{"n_experts": 48, "d_shared_expert": 0, "normalize_top_k": true, "batch_tokens": [65536, 131072], "seq_len": 768, "train_tokens": 426300000}
Below are experts of layer 2 (counted from 0) of a mixture-of-experts language model. Rows are named router (the router's row for the expert) and show model dimensions 80-119. Each number is 128 + 24 x the weight over its row's rms, rounded and kept within 0 to 255.
After each expert's rows: a language model's description of what the expert responds to. This comes from a sample of Wikipedia text that the model never trained on.

# expert 45
router [135 102 121 100 130 143 150 123 145 113 166 136 129 102 172 112 123 137 138 139 139 120 138 101 144 131 150 166  86 149 124  65  93 134 104 154 165 133 167  89]
What it handles: Conjunctions and auxiliaries. The words and, or and verbs is, was, were, had, be in running prose, often after a subject pronoun or name.

# expert 42
router [152 119 106  96 135 151 199 121 145 134 145 106  99 134 147  78 132 139 168 159 179 148 120 109 153  98 127 160  89 102 127 121 145 160 119 190 123 152 101  91]
What it handles: Action verbs in biographies. Past-tense verbs of deeds after he, she, was or to in career narratives, such as released, won, published, coached, played.

# expert 40
router [110 109 148 100 120 159 161 140 151 109 120  95 164 130 144  93 103 119 102 141 199 142 159 120 108 164 168 140 130 130 106 140 139 157 125 131 104 126 126 118]
What it handles: Common head nouns. Ordinary whole nouns such as years, people, life, season, University, Party, and -ation nouns, often after of or numbers.

# expert 13
router [152 101 103 118 151 128 125 108 144 185 130  93 128 136 145 111 139 120 148 133 110 129 150 156 108 151  97 160 141  99 129 111 141 158 131 153 138 133 137 137]
What it handles: Al- starts, section marks. Name beginnings like Al, Pal, Bal, Ol plus their continuations, and heading equals signs, list dashes and line breaks.

# expert 3
router [168 102  95 113 137 146 136 134 156 131 136 104 125  95 168 102 145 153 111 113 181 133 133 149  94 129 116 166 121  97 142  76  86 132 123 122  90 135 146 106]
What it handles: List-separating punctuation. Commas and semicolons that separate items in lists, credits and table rows, e.g. semicolon between team names, comma after a place name.

# expert 2
router [136 139  86  81 143 179 138 116 137  93 128 135 121 159 116  93 123 141 172 134 175 127 117 155 140 158 135 154 130 121 150 131 129 136 100 165 121 146 125  99]
What it handles: Participles and descriptive nouns. Past participles, adjectives and nouns after a, the, was, is and before of, to, by, in expository prose, such as known, used, part.

# expert 0
router [143 121 144  90 126 131 120 146 159 104 136 123 134 154 184  76 129 121 131 136 123 131 131 133  80 108 117 129 128 180 123  82 121 144 135 125 113 135 141  99]
What it handles: Capital letters in abbreviations. Single capital letters and pieces of acronyms and abbreviations in tables and lists, such as MLB, HON, ATL, CEE.

# expert 17
router [149  99 118 122 163 150 144  89 153 127 142 123 153 105 144 129 114 138 154 138 155 105 130  99 131 144 141 138 149 139 118 113 117  93 129 105 120 135 114 141]
What it handles: Determiners and possessives. Articles and determiners after prepositions or verbs, such as the, a, his, its, their, several, two, plus possessive 's.

# expert 37
router [160 118  81 119 131 145 140 109 112 136 145 119 125 107 172  97 105 114 146 121 144 111 157  83 143 127 151 171 136  98 120  66 130 108 119 111 119 145  78 134]
What it handles: Given names. Person first names and name starts after commas, pipes or by, such as John, Juan, Maria, Peter, in lists and prose.

# expert 43
router [100 118 122  98 127 135 118 110 114 112 157 173 151 116 118 137 108 152 156 125 132 123 157 116 116 156 112 147 148 118 128 110 136 149 117 181 121 146 140 126]
What it handles: Latin-like endings. Short word-final pieces us, is, um, ens, ons ending surnames and Latin taxon names, as in Genus, Challis, Reis.

# expert 20
router [172 129 136 112 129 129 141  74 147 135 122 127 154  98 140 132 115 147 135 141 124 123 142 141 104 155 142 142  92 156 125  69 107 120 110 169  85 122 119 132]
What it handles: Vowel pieces in foreign names. Pieces such as o, ro, op, ok, ak, ov inside Slavic, African, Turkish or other foreign names, e.g. Zbign-iew, V-ak-ıfBank.

# expert 31
router [135 135 139 103  97 164 139 106 143 106  97 110 124  97 157 122 133 130 165 128 134 101 103 141 144 103 103 167 111 148 143 132 121 104 168 151 133 156 168 131]
What it handles: Ordinals and national adjectives. Ordinal suffixes th, st, nd after numbers, words first and second, articles a/an, and adjectives American, United, National, British.

# expert 39
router [138 102 126  99 123 127 148 131 129 128 132  73 113  79 141 110  95 126 135 171 137  82 130 141 144 162 156 159 124 103 108 143 108 126 143 126 123 122 116  73]
What it handles: Mid-word stems and scripts. Inner word pieces like ab, og, ordin (Coordinator), ological, and bytes of Thai or Japanese script, plus words political, social.

# expert 19
router [122 155  68 125 123 148 124 118 148 138 123 119 118 142 134 112 117 116 153 153 155 148 126 168 139  99 126 170 113 128 164 131 141 165  77 161 121 101 142 108]
What it handles: Competition and event nouns. Sports and election nouns after ordinals or table pipes, such as round, season, Cup, place, League, election, Championship.

# expert 36
router [117 104 106 122 121 105 128 141 140 132 121 117 124 111 121  98 131 126 141 116 137 111 120 114 144 170 145 183 120 147  94 122 112 150 141 168 106 109 135 113]
What it handles: Modal and auxiliary verbs. Auxiliaries and negation like can, have, do, may, could, not, no, plus or, mostly before not or be in explanations.

# expert 16
router [154 121 118  98 136 131 129 118 140 148 167 136 135 125 102 138 142 136 147 136 137  96 118 102 145 110 139 113 116 116 131  96 139 141  98 153 111 148 163 151]
What it handles: Sentence-ending periods. Full stops ending sentences, often followed by a line break, plus decimal points in numbers and percentages like 100.00 and 14.34.

# expert 4
router [117 155 115  97 142 102 127 139 114 139 135 168 145 126 144 131 136 105 154 142 145 111  95 136 110 117 129 165 117  96 143  68 182 111 142 121 100 140  88 111]
What it handles: Pronouns and mid-word pieces. Pronouns he, she, it, him and the preposition for or after, plus pieces inside names or words like Sh-ift, seaf-ood.

# expert 30
router [170 113 102 116 134 133 124 129 160 114 134 107 143 124 166 113 149 157 125 167 135 129 155 179 134 115 155 156  89 116 104 137  70 156 109 107 158 141 130 110]
What it handles: Dashes and initial capitals. Hyphens, en dashes and slashes starting list items or joining compounds, plus capital letters opening names after them, as in All-Time, Seattle–Tacoma.

# expert 15
router [123 136 115 103 171 182 178 147 182 165 160 123 114 133 153  99 107 114 155 163 177 119 130 153  95 107 137 122 119 106 144  84  95 156 111 152  87 132  98 125]
What it handles: Verb endings and verbs. Verb suffixes like -ing, -ating, -ed, -ates completing a word stem, and narrative verbs such as took, began, received, went, into.

# expert 47
router [133 152 124 114 189 135 135 114 125 112 167 160 138 123 133 133 133 156 149 169 140 111 107 124 137 115  90 171 162 154 120 112 112 128 112 168 157 169 144 129]
What it handles: Single letters and fragments. Single lowercase or capital letters starting words and short consonant pieces inside rare names, such as d-ag-gers, Byd-g-oszcz, t-ubercles.

# expert 9
router [139 129 107 105 158 135 133 135 144 116 149 109 158 133 127  75 129 168 116 127 120 100 140 109 132 104  82 167 111 117 126 123 152  95  95 146 123 130 126 112]
What it handles: Mid-word suffix pieces. Word-final pieces like er, ar, land, man, ian in names and words, e.g. Tongeren, narrower, planar, Kalimantan.

# expert 11
router [159 118 100 101 164 126 131 112 134 134 142 116 101 129 177 145 159 169 124 161 169 129 102 107 168 137 124 171 125 181 127 105 131 125 150 142 164 132 120  87]
What it handles: Table cell pipes. Pipe separators between cells in wiki tables of results, scores and rosters, plus auxiliaries had/has/have/been and = in headings.

# expert 22
router [118 127  92 135 124 101 185 128 129 165 135  99 117 101 133 117 100 131 164 168 141 101 141 129  99 131 150 158 133 105 117 140 119 121 124 126 112 145 117 103]
What it handles: Word-initial consonant chunks. First pieces of longer or uncommon words and names, such as Sh, Ch, Cl, Var, tem, Sum, often in lists and titles.

# expert 46
router [107 133 112 118 110 104  95 118 170 140 144  92 102 124 171  79 151 135 146  97 150  93  81 120 146 143 159 181 142 120 136 125 128 128  99 161 108  90 158 129]
What it handles: Adverbs and auxiliaries. Adverbs and auxiliary words like also, not, be, been, only, more, and -ly endings, as in Virtually, Probably, rather.

# expert 23
router [100 125 129 125 141 149 141 123 140 137 139 134 102 155 135 110 121 121 128 171 155 111 161 108 113  90 118 140 122  84 136 101  79 123 139 135  78 109 123 113]
What it handles: Years and place names. Four-digit years in dates, ranges and headings (2007, 2020), and second words of place names like York, Carolina, Hampshire.

# expert 29
router [ 86 114 147 129 140 110 140 158 153 175 153 113 137 132 168 140 114 129 150 159 148 133 103 124 116 137 106 148 102 140 134  89 120  97 163 144 139 177 135 113]
What it handles: Word pieces after S. Short syllables following an initial S or s or inside foreign names, such as s-ari, s-alo-ons, S-her-iff, Bangs-am-oro.

# expert 35
router [133 132 112 135 129 144 170 100 174 137 122 140 161  93 123  98 153 153 132 177 161 111 156 100 112  87 119 123  93 128 122 127 135 167 110 153 129 121 122  70]
What it handles: Prepositions and articles. Prepositions of, in, from, at and the article the in running prose, plus North/South/New starting place names.

# expert 21
router [140 107 106  92 157 124 134 118 155 101 169 105 127 115 161 130 110 141 163 161 173 107 132 107 106 123 156 148 116 119 135 107 114 121 103 146 121 131 108  98]
What it handles: Empty cells, first names. Blank cells and given names in election result tables, like Richard, Mark, plus closing == of section headings and infobox colons.

# expert 41
router [143 129 129 116 150 151 135 162 146 122 154 117 141  98 144  85 113 143 115 165 176 116 167 100 103  97 115 119 107 106 104  97 136 133 128 167 129 121 126  92]
What it handles: Prepositions. Prepositions and infinitive to following nouns or verbs in prose, such as of, to, in, for, from, about, among.

# expert 32
router [126 107 146 119 131 109 105  99 166 157 124 117  92 126 137 141  87  97 109 133 167 148 149 113 137  98 131 136 154 130 156 124 116 151 102 125 125 165  94 112]
What it handles: Plural s endings. Final plural or word-ending pieces like s, es, ies, ers, ations, e.g. duk-es, Ag-es, board-s, plus table pipes.

# expert 24
router [179 132  74  98 126 158 137 124 140 169 151 109 120  89 137 102 130 155 124 136 144 111 167 156 104 114 118 155 172  92 128 120  79 100 113 136 100 140 135 111]
What it handles: Adjective and name endings. Word-final suffixes like al, ic, ian, ary, que, ony completing words and place names, such as monoclon-al, Albuquer-que, Sax-ony.

# expert 8
router [128 125 100 106 110 153 131  80 145 128 108 141 130 118 145 128 130 134 157 138 151 118  98 120 109 104 158 128  96 146 111 117 108 106 105 148 127 171 116 120]
What it handles: C, St, p word pieces. Word pieces starting with c, p, st or at inside names and rare words, like St, United, Mac-c-abi, sp-at-ulate, plus CJK characters.

# expert 44
router [123 104 133 106 169 175 108 109 155 145 162  97 106  84 146 140 147 142 128 174 131 108 101 115  83 100 117 129 130  87 112  78 125 106 136 105 130 121  94 139]
What it handles: List and infobox punctuation. Colons, dashes, line breaks and pipes structuring infobox fields and lists, plus with, as, including in credits like Flávio Migliaccio as Chuca.

# expert 34
router [112 126 131  82 128 153 167 110 126 136 140 137 161  93 191 116 119 148 156 128 121 132 103 110 127 125  96 110 131 152 140  94 120 126 120 141  98 108 124 108]
What it handles: Line breaks and sentence openers. Line breaks before headings and paragraphs, full stops, heading marks ==, and sentence-opening words like In, On, After, However, According.

# expert 1
router [124 101 128  93 139 118 155 130 130 130 128 132 130 128 135 138  83 145 144 113 184 118 138 107 116 153 165 130 131 170  85 133 109 119 125 156 125  95 118 135]
What it handles: Table numbers and blanks. Small numbers, blank spaces and pipes inside wiki tables and lists, such as ranks, counts, chart positions, ed. numbers.

# expert 18
router [126 123 112  91 154 138 158 117 113 108 169 129 107 110 145  80 123 120 136 167 180 127 144 132 122 125 140 171 115 173  88 118 134 167 105 155 103 118 127 117]
What it handles: Name-final institution nouns. Head nouns that end proper names of places, schools, teams and works, such as University, City, County, League, Club, Division.

# expert 38
router [132 130 107 123 161  88 128 133 156 144 133 119 145 140 171 152  92 135 115 143 145 137 152 124  95 117 142 175  94 149 136 144 116 139 123 150 123 143 154 117]
What it handles: War and compound-stem nouns. Content nouns and prefixes, often military, starting compounds or names, such as War, Battle, Re, back, high, power, inter.

# expert 33
router [158 100  90  96 141 142 181  85 125 138 163 115 143 106 129 138  97 159 144 111 187 125 128 118 112 128 156 148 138 144 127  91 126 120  95 177 145 106 122 123]
What it handles: Scores and table figures. Numbers in football scores and goal minutes, e.g. 1-0, 61', and numeric cells in statistics tables.

# expert 26
router [117 144 114 105 107 139 107 110 155 148 176 124 111 125 152 101 113 129 163 111 182 108 133 119 101 108 134 140 110 133 133 114 145 144 115 158 149 121 112 103]
What it handles: Digits in numbers. Digits, zeros and percent signs inside numbers in tables of results, scores, times, votes and money, such as 2:15.80, 9,097, +3.2.

# expert 27
router [119  98  99  96 110 152 134  87 121 147 157 155 104 135 147 119 131 137 121 137 132 105 117 116 152 128 136 110 138 146 148 105  81  93 122 131 156 149 119  81]
What it handles: Dashes and months. En dashes and hyphens in date or number ranges and list entries, and month names in dates like January, June, September.

# expert 6
router [149 118 121 125 141 141 130 110 174 129 122 130 117 126 167 122 130 173 135 157 174 142 101 147 124 109 165 196 125 112 118 146  69 128 122 105 152 139 136 143]
What it handles: Capitals and hyphens in names. Single capital letters, short word-start pieces and hyphens inside proper names, codes and titles, such as Jun-k-etberry, Nicholas-Joseph, T250.

# expert 10
router [137 116 117 114 186 137 150 130 141 122 171 102 125 135 170 119 106 143 148 129 142 119 133 119  98 139 111 123 145 127 182 112 139 110 140 112 113 139 118 109]
What it handles: Determiners and connectives. Function words opening a noun phrase or clause after a preposition or comma, mainly the, plus that, which, as, of, when.

# expert 28
router [149 140  98  92 131 163 148 118 153 143 136  98 159 115 147  96 128 135 105 108 155  90 154 121 133 144  96 177 148 150  90 129  61 132 113 102 128 158 154 130]
What it handles: Noun-forming suffixes. Suffixes ist, ant, ism, ity, ent, est closing nouns and adjectives, e.g. dent-ist, Ph-ant-oms, inconsistent, progress-ive.

# expert 14
router [143  69 132 137 122 145 159 109 100 166 137 102 146 121 173 171 146 131 116 139 150 129 106 114  89 138 112 139 116 112 146 133  92  97 105 159 119 145 102 108]
What it handles: Mid-word pieces and parentheses. Short inner fragments of names and words like in, en, l, r, and opening parentheses before dates, as in Rem-in-iscences, Intercont-in-ental, (2001).

# expert 25
router [147 135 135 138 143 163 133  87 131  87 154 120 112 118 132 146 143 164 133 178 133 134 142 137 128 115 145 131 133 132  92  70  81 160 127 133 111 103  94 117]
What it handles: Coordinates and infobox fields. Degree, minute, second signs and N/W in geographic coordinates, plus colons, slashes and km in infobox fields.

# expert 7
router [140  95 138  93 133 116 142 133 129 126 113 131 156 159 114 135  60 177 139 148 161 115 129 111 130 102  90 156 114 114 153  97 132 137 137 122 108 126 129 113]
What it handles: Closing brackets, on, line ends. Closing parentheses after table numbers, the word on/On/off, line breaks and list dashes, and mid-word pieces like ri in nitrile.

# expert 12
router [112 139 150 111 116 198 165 107 127 141 144  93 121 163 123 106 133 149 118 125 151 118 104 127 126  95 105 193 124 124 156  77 104 146 152 112 110 148  71 134]
What it handles: Single letters in foreign names. Short letter pieces like a, i, ka, le, ke completing foreign, Persian, Thai or Scandinavian names and words, e.g. Laede-ke, Amīrā-b-ād.

# expert 5
router [146  93  87  84 108 129 146  97 130 114 165 116 158 122 144 127 126 138 150 137 108 120 140  84 112 125 109 172 127 132 106  99 105 137 129 134  70 140 135 108]
What it handles: Line breaks, row starts. Line breaks and the first pipe or dash that opens a new table row or list item, plus table separator rows and heading markers.